Experts of a small language model: 32 experts in each of 13 layers, 259M tokens.
Below are experts of layer 11 (counted from 0) of a mixture-of-experts language model. Rows are named router (the router's row for the expert), gate (a neuron's input weights, with its number), up (a neuron's input weights, with its number) and show model dimensions 0-223. Each number is 500 + 40 x the weight over its row's rms, rounded and kept within 0 to 999. Numbers have three digits each.
After each expert's rows: a language model's description of what the expert responds to; "comes after" lists some tokens at least twice as common just before its tokens as in all text. This comes from a sample of Wikipedia text that the model never trained on. Tokens count by the router's weight.

# expert 28
router:556482512425480492473521580456554544523556457555504513543516486451486518499545543488533447462508472434499484476417464572483483489562474498526515480551478536544474564530482598569572447554512557568559545446499497496514413533470516474491560523537541445569448478490497478526411545517520496492477546526496426560547539532462533493544478512484525455531564504510476466473467475467517463422506455546517549565476482530475561503447533513473540550468525434412494549534484457522560569560550537544467492527522515487492520544508460498465454486496453486526548489476462546499471542582475526467455491547532526461524483490509485460534436523530445506500478493555579474523393489534507530437549
gate0:505487525502491505532515493454508570493502479461528475462494484486501472471457449570537489441453427520465455529501509539429493493536459449525484466494500504434425536483466521491436475494499574606495496507458557510531485549504545487443549473490519479493439538514497497591535539484572594385456477504502481442557497406429481584522453468565483518582485480549477480523528474587521572445554594416545491477513490513463537472412511484511508526546496508454457531549470523475570464547499487439511510482502450508461520476559508505539530488574477457529495531462536529493530525579489556534477474492514490516479464543516464496497483477505558562513488459591491492484475467481523578454563
up0:506460468493510490511527506496437470499513463465467479507474454498469481498477469438564501505424507493515513498488555461440569573486534522545554564535479503518446535503494588555511501529441482498476546490471590559516532479408481541454505524533448457507464499523537559456465514505506557497528500495422502467536550464420527533533454399563554439579471503451517482550490539542523527496530536472498538428521471550509547527464558588505458524517443479460461563465521446518558477535518477530478536473503516435428503526594475464463444474481518413525466477506496619545495541582463461466490449458443462534549466467429503507510501529526440475516500520471500469446507435522493543454476
Description: Newlines ending table rows or list items, often after ")" or "|", and first digits of numbers such as 1996 or 3,300.
comes after: " ", "%", " also", "′", " career", " classification"

# expert 9
router:510463467559502431585575464505566453528427466478462522470500474477455424543542460489493512494522509551563507569513485452458538501550443422492479479450544496525450508576431445487492477406493551493538511522481497541424486481446499423533491462521506525502444485471492473488511459493475401542490534489548557489541483482513474506536473571500488479483531540536535470447586529495483544494512510583551555544429449481429467504505452525543507492523563474510565497575550462495473454491557533437507503542488482437511505488500515537532518494476470469481478530457462560474456540520523436485499453548537473480568539535539488509468473493457412448467538519588450492581471545469467460546574
gate1:477524484477515489511546446503527494545485513516508468434469448379506582535522527503537546507546488536519462523556525539569467450531453588414530502465520499509475502414454463506514528487444533527466606558514509491545484505591511439545488420550529489446539407500466490434508478497560449531461533476501502539543576479504529461553471449552467533481526488491514562406486483500456486465453504536525450553455509558472457458557573509590458468534503484451576455477401479465517426510454512539505499554435474449553463494543537481543500496500436479515474529492504502544479529535523446493471479487510503516522475551524472554476416530486537515476546502480507442481437489529515484496529
up1:477522510540488466572519476509494508581532554500539463425489449414537542546503510514546547510551510513493482515527497501553444476475398528407534450509477504510520577472438471520514529491482525512453544577568489471538519454528493474560476427551492500454540450484511525444526464498547460548501477464482488495483585459484492444577454497516424531505536500463548553437476511528450472455460534511488478580465539562498473504547570491601436449513500522490566483460403499443516459507468517511552428559457472449530465477524511533569522466496489466490482500468482496519516533512556426469486424492553514496558459515547432544518420548528485486486534517414477475525446538523510444514504
Description: Heading words for infobox sections, table headers and section titles, such as Career, Personal information, Climbing, Candidate, Votes, Population.
comes after: "-", "==", "|", " the", " a", "\n\n"

# expert 30
router:477534574532542497490549530452500481425480489487490565518496610465546439466464495465519416452529501449506510542450495429411401446515505506463587496451459532463520529497410545420467491538538532504532520547529501531484467452461454543524490560555448539479537468495512423468596479532445550508476549443457523485472575512499484522546512488530503521562531552493570522454526493506472497470480454460468453535523534482440496449486490560474466511546555453503498484535451507462476527528515550465528484573527495521464495532587489517559504509513450483483518419549491533488485485507444445446482512528526451537452499495554456490585541500533462450422499457492420475548518488454534480538473
gate0:474458485507540547527457487514540476558465564476537446556556533460463445522528489509491456517500458492511485520504506412461449449476488444480500523435526442538486532526507451511468508474578484529471488475486513515460465431462484500473466527553427479554515502547555496464516565530511532563540545543534510419510452559526426481530517508403459441555507558573473503546486520506453522479543434448554510555532495487474510477469496519477458498472530518489516468594470502483548508521527507486500585474454528459520490519513458475473464458478518579465454463478523505455462504546477489471629533555548531508554503457526563450517496549520493622409508580535487571561481474425475482534554
up0:517451518561446464465529547444549540434509520459487491437504482496471545469479491523532562453465515447540531460504441486544514514495516549513510497554494477504468471465533496545467428472514574464487373570531489496514537539533478489560549519513525476399425471519529530482490495513464422500573475505578493478502494433579561492508452516484500495425510473448500546499508540448517487519484518516511529496499518485564424441412462466507571551470513644448469494513563481493487501519478478476424533483514453481451466502435516482521471530615519437503493544544544562491539527499540503504445507483459567499495501467490510453475583533508420460497495530514425518448511528503563468516471
Description: Number words and quantity digits counting things, such as two, three, several, many, few, and zeros inside figures like 800.
comes after: "0", "2", "5", "3", "4", "8"

# expert 13
router:496553479464529505543579516478471522444498549539507450497436495536492456552465534578527447460457474531539490518519572481492555550454560509498534462479465550571461531454425475478592525490539565529468490477515524536556442490575533510507517536526513498544502425511406572486529472519576469502534586442520457479530508521519433553472455521473569508445481567468544474521443470422506460541541477480510461465474509476578497472503510561509497476547495516523562527459498440542577545516534548465445416528485460543526485490477536531525488574472537519556446452477535515456533518444513505509495582534402507498511457447491455459478519534512496443553447478465519463483464470449494495446529
gate2:532466533536528519475516489516478487543503412532522575573509491524552506482489481540509442479537581473589474548444528550483524429477550480493502460508520504443442553472448458462526573467481558511563412433512432512501512482492479487480485488496511554524528504469505606543483519460539426580464484511551549443507589516449445529530519519557520497565484494497539572516515444412554539511540449437519534538518524440482512478550503503495513457493489524481490536489451456529485525436519507490515526537506492514456531517523581519500556496474536514555503491548435537505559488552569462547525487523564545415501456511444463504592496468535440474389535485535511454454478468512547463476485
up2:424538475470506452485386550502449474495498559410451553414431503524505416531523538541516536523443431555485432526530502557533459532500453482512512505555516470528525549511543498476511467466518479464510516587482570502514521492471539515450558508496569542482492495389446371477555523441521498476527468462514492548498560480515443515434460452497502504496528497493499589501477535540470509454454602548546470446496488490492504557477526544439579463534519465519477563535513513470495572469536487529498393455524495495509496531507508558537518453518450491535484516500484569522470493461493508496495521489461513546433502508435520510505433488479506556508567551535494548568552550497490507532494
Description: The bare space before a year or number after a month or preposition, plus currency signs, en dashes in year ranges, and === headings.
comes after: "2", "|", ",", " |", " in", " September"

# expert 18
router:524518513476488561460534615480482503535450543563469512566531473522469529512496560395518488511413520438542476481522445438525467479516501496515442519486482488436457526543530519428456456439433532462524476513420483494567483554499577451573470535581504483532510441486499467534495500531471450480509464465498542454468509568500478493557449496516518494464455545459488499484494511515475480572466538472501472520521497496461537490557528502525522465550538490429556484530465459510547541488555501488424491507494488529542493574583504476467481558447451489497545449525496469508398477468416466510535449503491563481470535490470424560549574494434569425492511506536573521436533468464454460518531
gate32:506487438522541480494469539482539465482499513530524513545549521418419541432512528426500507509443455508497445506515532541482565560402467446579502524458516524549520474543497510435535528562462516452477410499433457500524482485477516515570500540568441451571544500525461426463523468459552518520580518475562565545419525511506450459487480458585531493458447547452613505478529498526470500491403544542458460523476463527427464531484513460468442500499476469446578469581510496457522467433544494525485499543439548480508502470513473501447444523504505529505483526500439440465494499540509507506586474483495564531511497491462515470561505496412536474556488465499511465522474470519500495522509
up32:389576446431493501478601481435490501536489491463454514415489489505515470488488528486433503519540542475450442507533511451514495508584470456486448514516486547504561459424499500565459464517540480540527530489497525575495531471539471512523468531559464537480554460488444575518517579511493519460454530494423484420426482539544499549520559502491505550529582478556424521556518440501391503464440498506494502477566542442442516521523478484478579468531510428518491533425530466526472582522525441463544518434475480539537497468474448511503455527508443566497496498456529537531500510475450461478476556489457447524508552558498515534543485524511524502579462454526502496495530531495489489571520
Description: Single digits inside years, dates and measurements, especially leading 1 and 2, plus word-initial letter fragments like E, e, www, re.
comes after: " ", "1", "0", " (", "9", " $"

# expert 24
router:564540524541487514439517452479559503490472513515534555505390503463549513564432434487477472498510476405478518490454482496523424562514498497424518456540471475507508468520520498480500468497570554454469422500484539591494514460493490514488542511467483454546466404528489505593483501422416555543461458474512503487496542525558505520545486484500598506454442520478561490518496441532536496512471512519471562523520553483512486515492508529545552469584519531513459525500460556528587442500519538500578451445561543494505531512549543449484504517510511505563520555486496483542509557534552579518535442584595478527522474528431572510537517520517540526496543527508518470570509575495506531518465
gate2:517448552527544483537522548502483421538533591498490465511556532494505454526473509547511472491501475513536486512494538466435484487553503448485469540483482469484534593541541443508490465406475581504452501469474499480479534490544478460487489534530442486475519487513563535478476504499534629532515474443443511459497538535601458503440527501464530536440472482481486455432542478535518496461455484488481501542500568494408433511548474470484525481596484478597572490511550545493550528545441444460458480461495598484524470490528580472531550503605516484508532560519462493512492468472503420469545536494489401471457490518453477498472528478482543520574498473524584516544483532427509499499490
up2:527456563461558478506528510488586426506554574549453442484518518496504494535496497524483489448478460543515514570478512513452482443527518454479553478507550482466505547509558421541459451437517542496429448505488472483475514545490527462484527466459494521434526493498493528494481518450539561534499475396525473484459509503528503582487456527491509501505463517480518505503515470489539460428486517468457542532556501521417476475550480521445461465544481575517512499492520571461559424506506376524521448541493569483515472469454568373524542483529527440505471515536497521453484436536553455537576505513458509430383455537481439487475539440546539540527533498512523509487489535427476526456443
Description: Word-initial pieces and prefixes that continue into longer words, such as co, re, anti, non, semi, high, low, B.
comes after: " the", " a", " and", "'s", " an", " The"

# expert 16
router:508519511510467496586476494481454493581469480505538517467549473466492580499463559436451374530497532528504437519505476411514418499480510505469492504429527468485468518521483501524515556505485457553502407477505531503518452443469505487477372422452479457485569507482475459476551557407424496462477440514523541458481530501501514535516525455536511515512478481544581469487452566526503481526502500465486504442524533517424434490460564533511481483461428511530501453513535498474411443491490509449491495450520518471435485508518579432548541514504463538526556494504481463458479449497467532523518438529511501529550476434488554509498490546399506440509577575458433470489490506499462453516503
gate12:470522507391473483538486453461514469458518519560470491455440490538492596479515481483389503494424485472500487471564483544541519558519614498531503488527525520521447493462494495497487490510496521448593499482493546478459456537533521542476526470441494454500510521556546542506560418486502575471422457583490484439480477570532462462506473486441443446485503494505501484508534438464530480498469503522514448501471541518487467476478495571504618499491450476476499477462476482439538558504548525456491509489593576500426498551477515484487526513424486476469594500464470478501561520492422500562528480467549505559424472534550528489536480467512448428525442495438485520504480489487597535494508
up12:572527524501531488483459485452453507524534445545631551503490516576498493447484476493476531510461508472482462514455491572521477476466486440459530474465525572476533587470562499492435521579520450535435481568507553501389514506473470514514528447550453478464551515515466485561483535497501422478487487465496488526545619424436534508508512504420506432485512439432464487557445511568470509434471449507507480508551526514538471485477525503546445467557526451514500506458508515530429504491535498515473463539499497512498540555522517503516521467501551441563478492500478518542485556533530474555473475509477477488452514475496492498444525576501586519467530469552455445560567516529401558566514
Description: Articles and possessive determiners opening a noun phrase mid-sentence, such as the, a, their, its, whose, His.
comes after: " of", ".", " in", " with", " to", " is"

# expert 26
router:532532491510516502514470510445505429515448473469528560540498485541478469525497422521457385517435523492423497516563483530462541497516502505443518494500517422500512539549501487496495524469459432546473454500558585521437447563473444430498459543532550497462457490545447481553464489460541511522454491572435489457586559543540550565493484483566513505451536511554459514463512521543535502519468522539558500504483543445519514542550584428427496465437520501450519561475473479467480552465490483475461514539518499536494482514428493526532572542473541403536537552500517483466432428571542510489423422497445455465469470496519497446498487521511501472518429517474476440549435523501525499456525
gate1:475480502478487447547487535547450517528518494476462546469423453510477526433475445465433563487519505538496517449521478511499491531535465563518463487491433460529551484535494479528486509539553549528493497548460529559464531504502444486490558428507446546551516527486405544549437393416491471510550516456522440518507444574564492577467451508485490548440458526477493452506432492545477480518434527543550552464474533508543498491496495480473488383496525517516523456444480474517486488512569486504448477465461529467480518576439482480499452533452471402483542526558543538427448492495510418493427531552480442483488549593563500516456526437535522505525497530497470564438475474488488518452509
up1:527497513551492483483486499476464508468477514523518462492573528505498470547491514566530479513499476479535499535497543512531568472437516451515484557525579522430478530404498481505490517453464471421544528478505493507531536438495516489448479540437568527404530497522565442482547611579489427545452474566504573454471527499472495461511581529488496463614571514533514560485508548483495494464576490447498487519478465430460453544466488519517514576474487501522493542527481475445496482481453436493571552501523496521463482410533535517494584459516531507502484562433439477583519496494514501460528511410563511512537442439511488444598493571481481506464550459498496497518471561537512488493483
Description: Digits inside four-digit years in dates, filmographies and life spans, such as 1891, 1998, 2008, plus the word this.
comes after: "1", " ", "9", "2", "0", "8"

# expert 6
router:499522502465510509562516460522515512554582518499429473528471514511456511531532458578510517532497526600449486540525492526486489521512451520462466525470481496550494534535497508498508526449505547549482545566584516438508515493459493543461552484520461488531440529486503488531478462502606509465503469493549573434530597541526407463517442521516417522577494500547449521497583552478531442450540544511484548436563472446487540534463437583478486465584473533451535520489535472446527522470545497526476564470496451522432549465491476482526444516461518515500497473537540522547459490415519456481466498485590547532508513463449462523418506459443467484428503492522569461541460425470468464482506
gate2:456483530577439459499544530492508463468489477450469503512500530480574426480523471536472505535601531457526508491470528574433496538540501462447542454522542480457528497536566510531495556476524498563492485577584525488507507482451528466509455454584463540524497563577480475523560472443573502517499523478514449447496514550410571514539450547589589509454467514408503542451514531463520531506481487516490518557520552480545469479525467457599436559507563474503527464562453491545539471494477616482494493531510534434461484539475489481511484483543460548478397494470468528529561502491549488450443481478491534524481476499504488500508572505520510500481549503481442467527480460528457573529501
up2:511531530494552532490450497512569452541419508555487501595560503530455517558434504499504449462538444515533492477503462521437529555535444517451509541501520460492496430510461465422517500531519523494491449469495534487547547524494557568478507506465487499497553476466406515449500483512474497502510516510436534427535539458588415505465520476421408438448476530508482469493583558446463487465483508514562428497517463515537542490474478554536515416494520429495513485501460449453591512468571485501561533435528466446498446520522578440498563530506487464507495521522510525521529475515497546571577459534472419474502519540501511528572436457536471508464452489525578478495519549498467484554520
Description: Cell contents in wiki tables, especially empty cells before a pipe, table separator rows, digits, and codes like MF, FW, N/a.
comes after: " |", " ", "|", ";", "3", "–"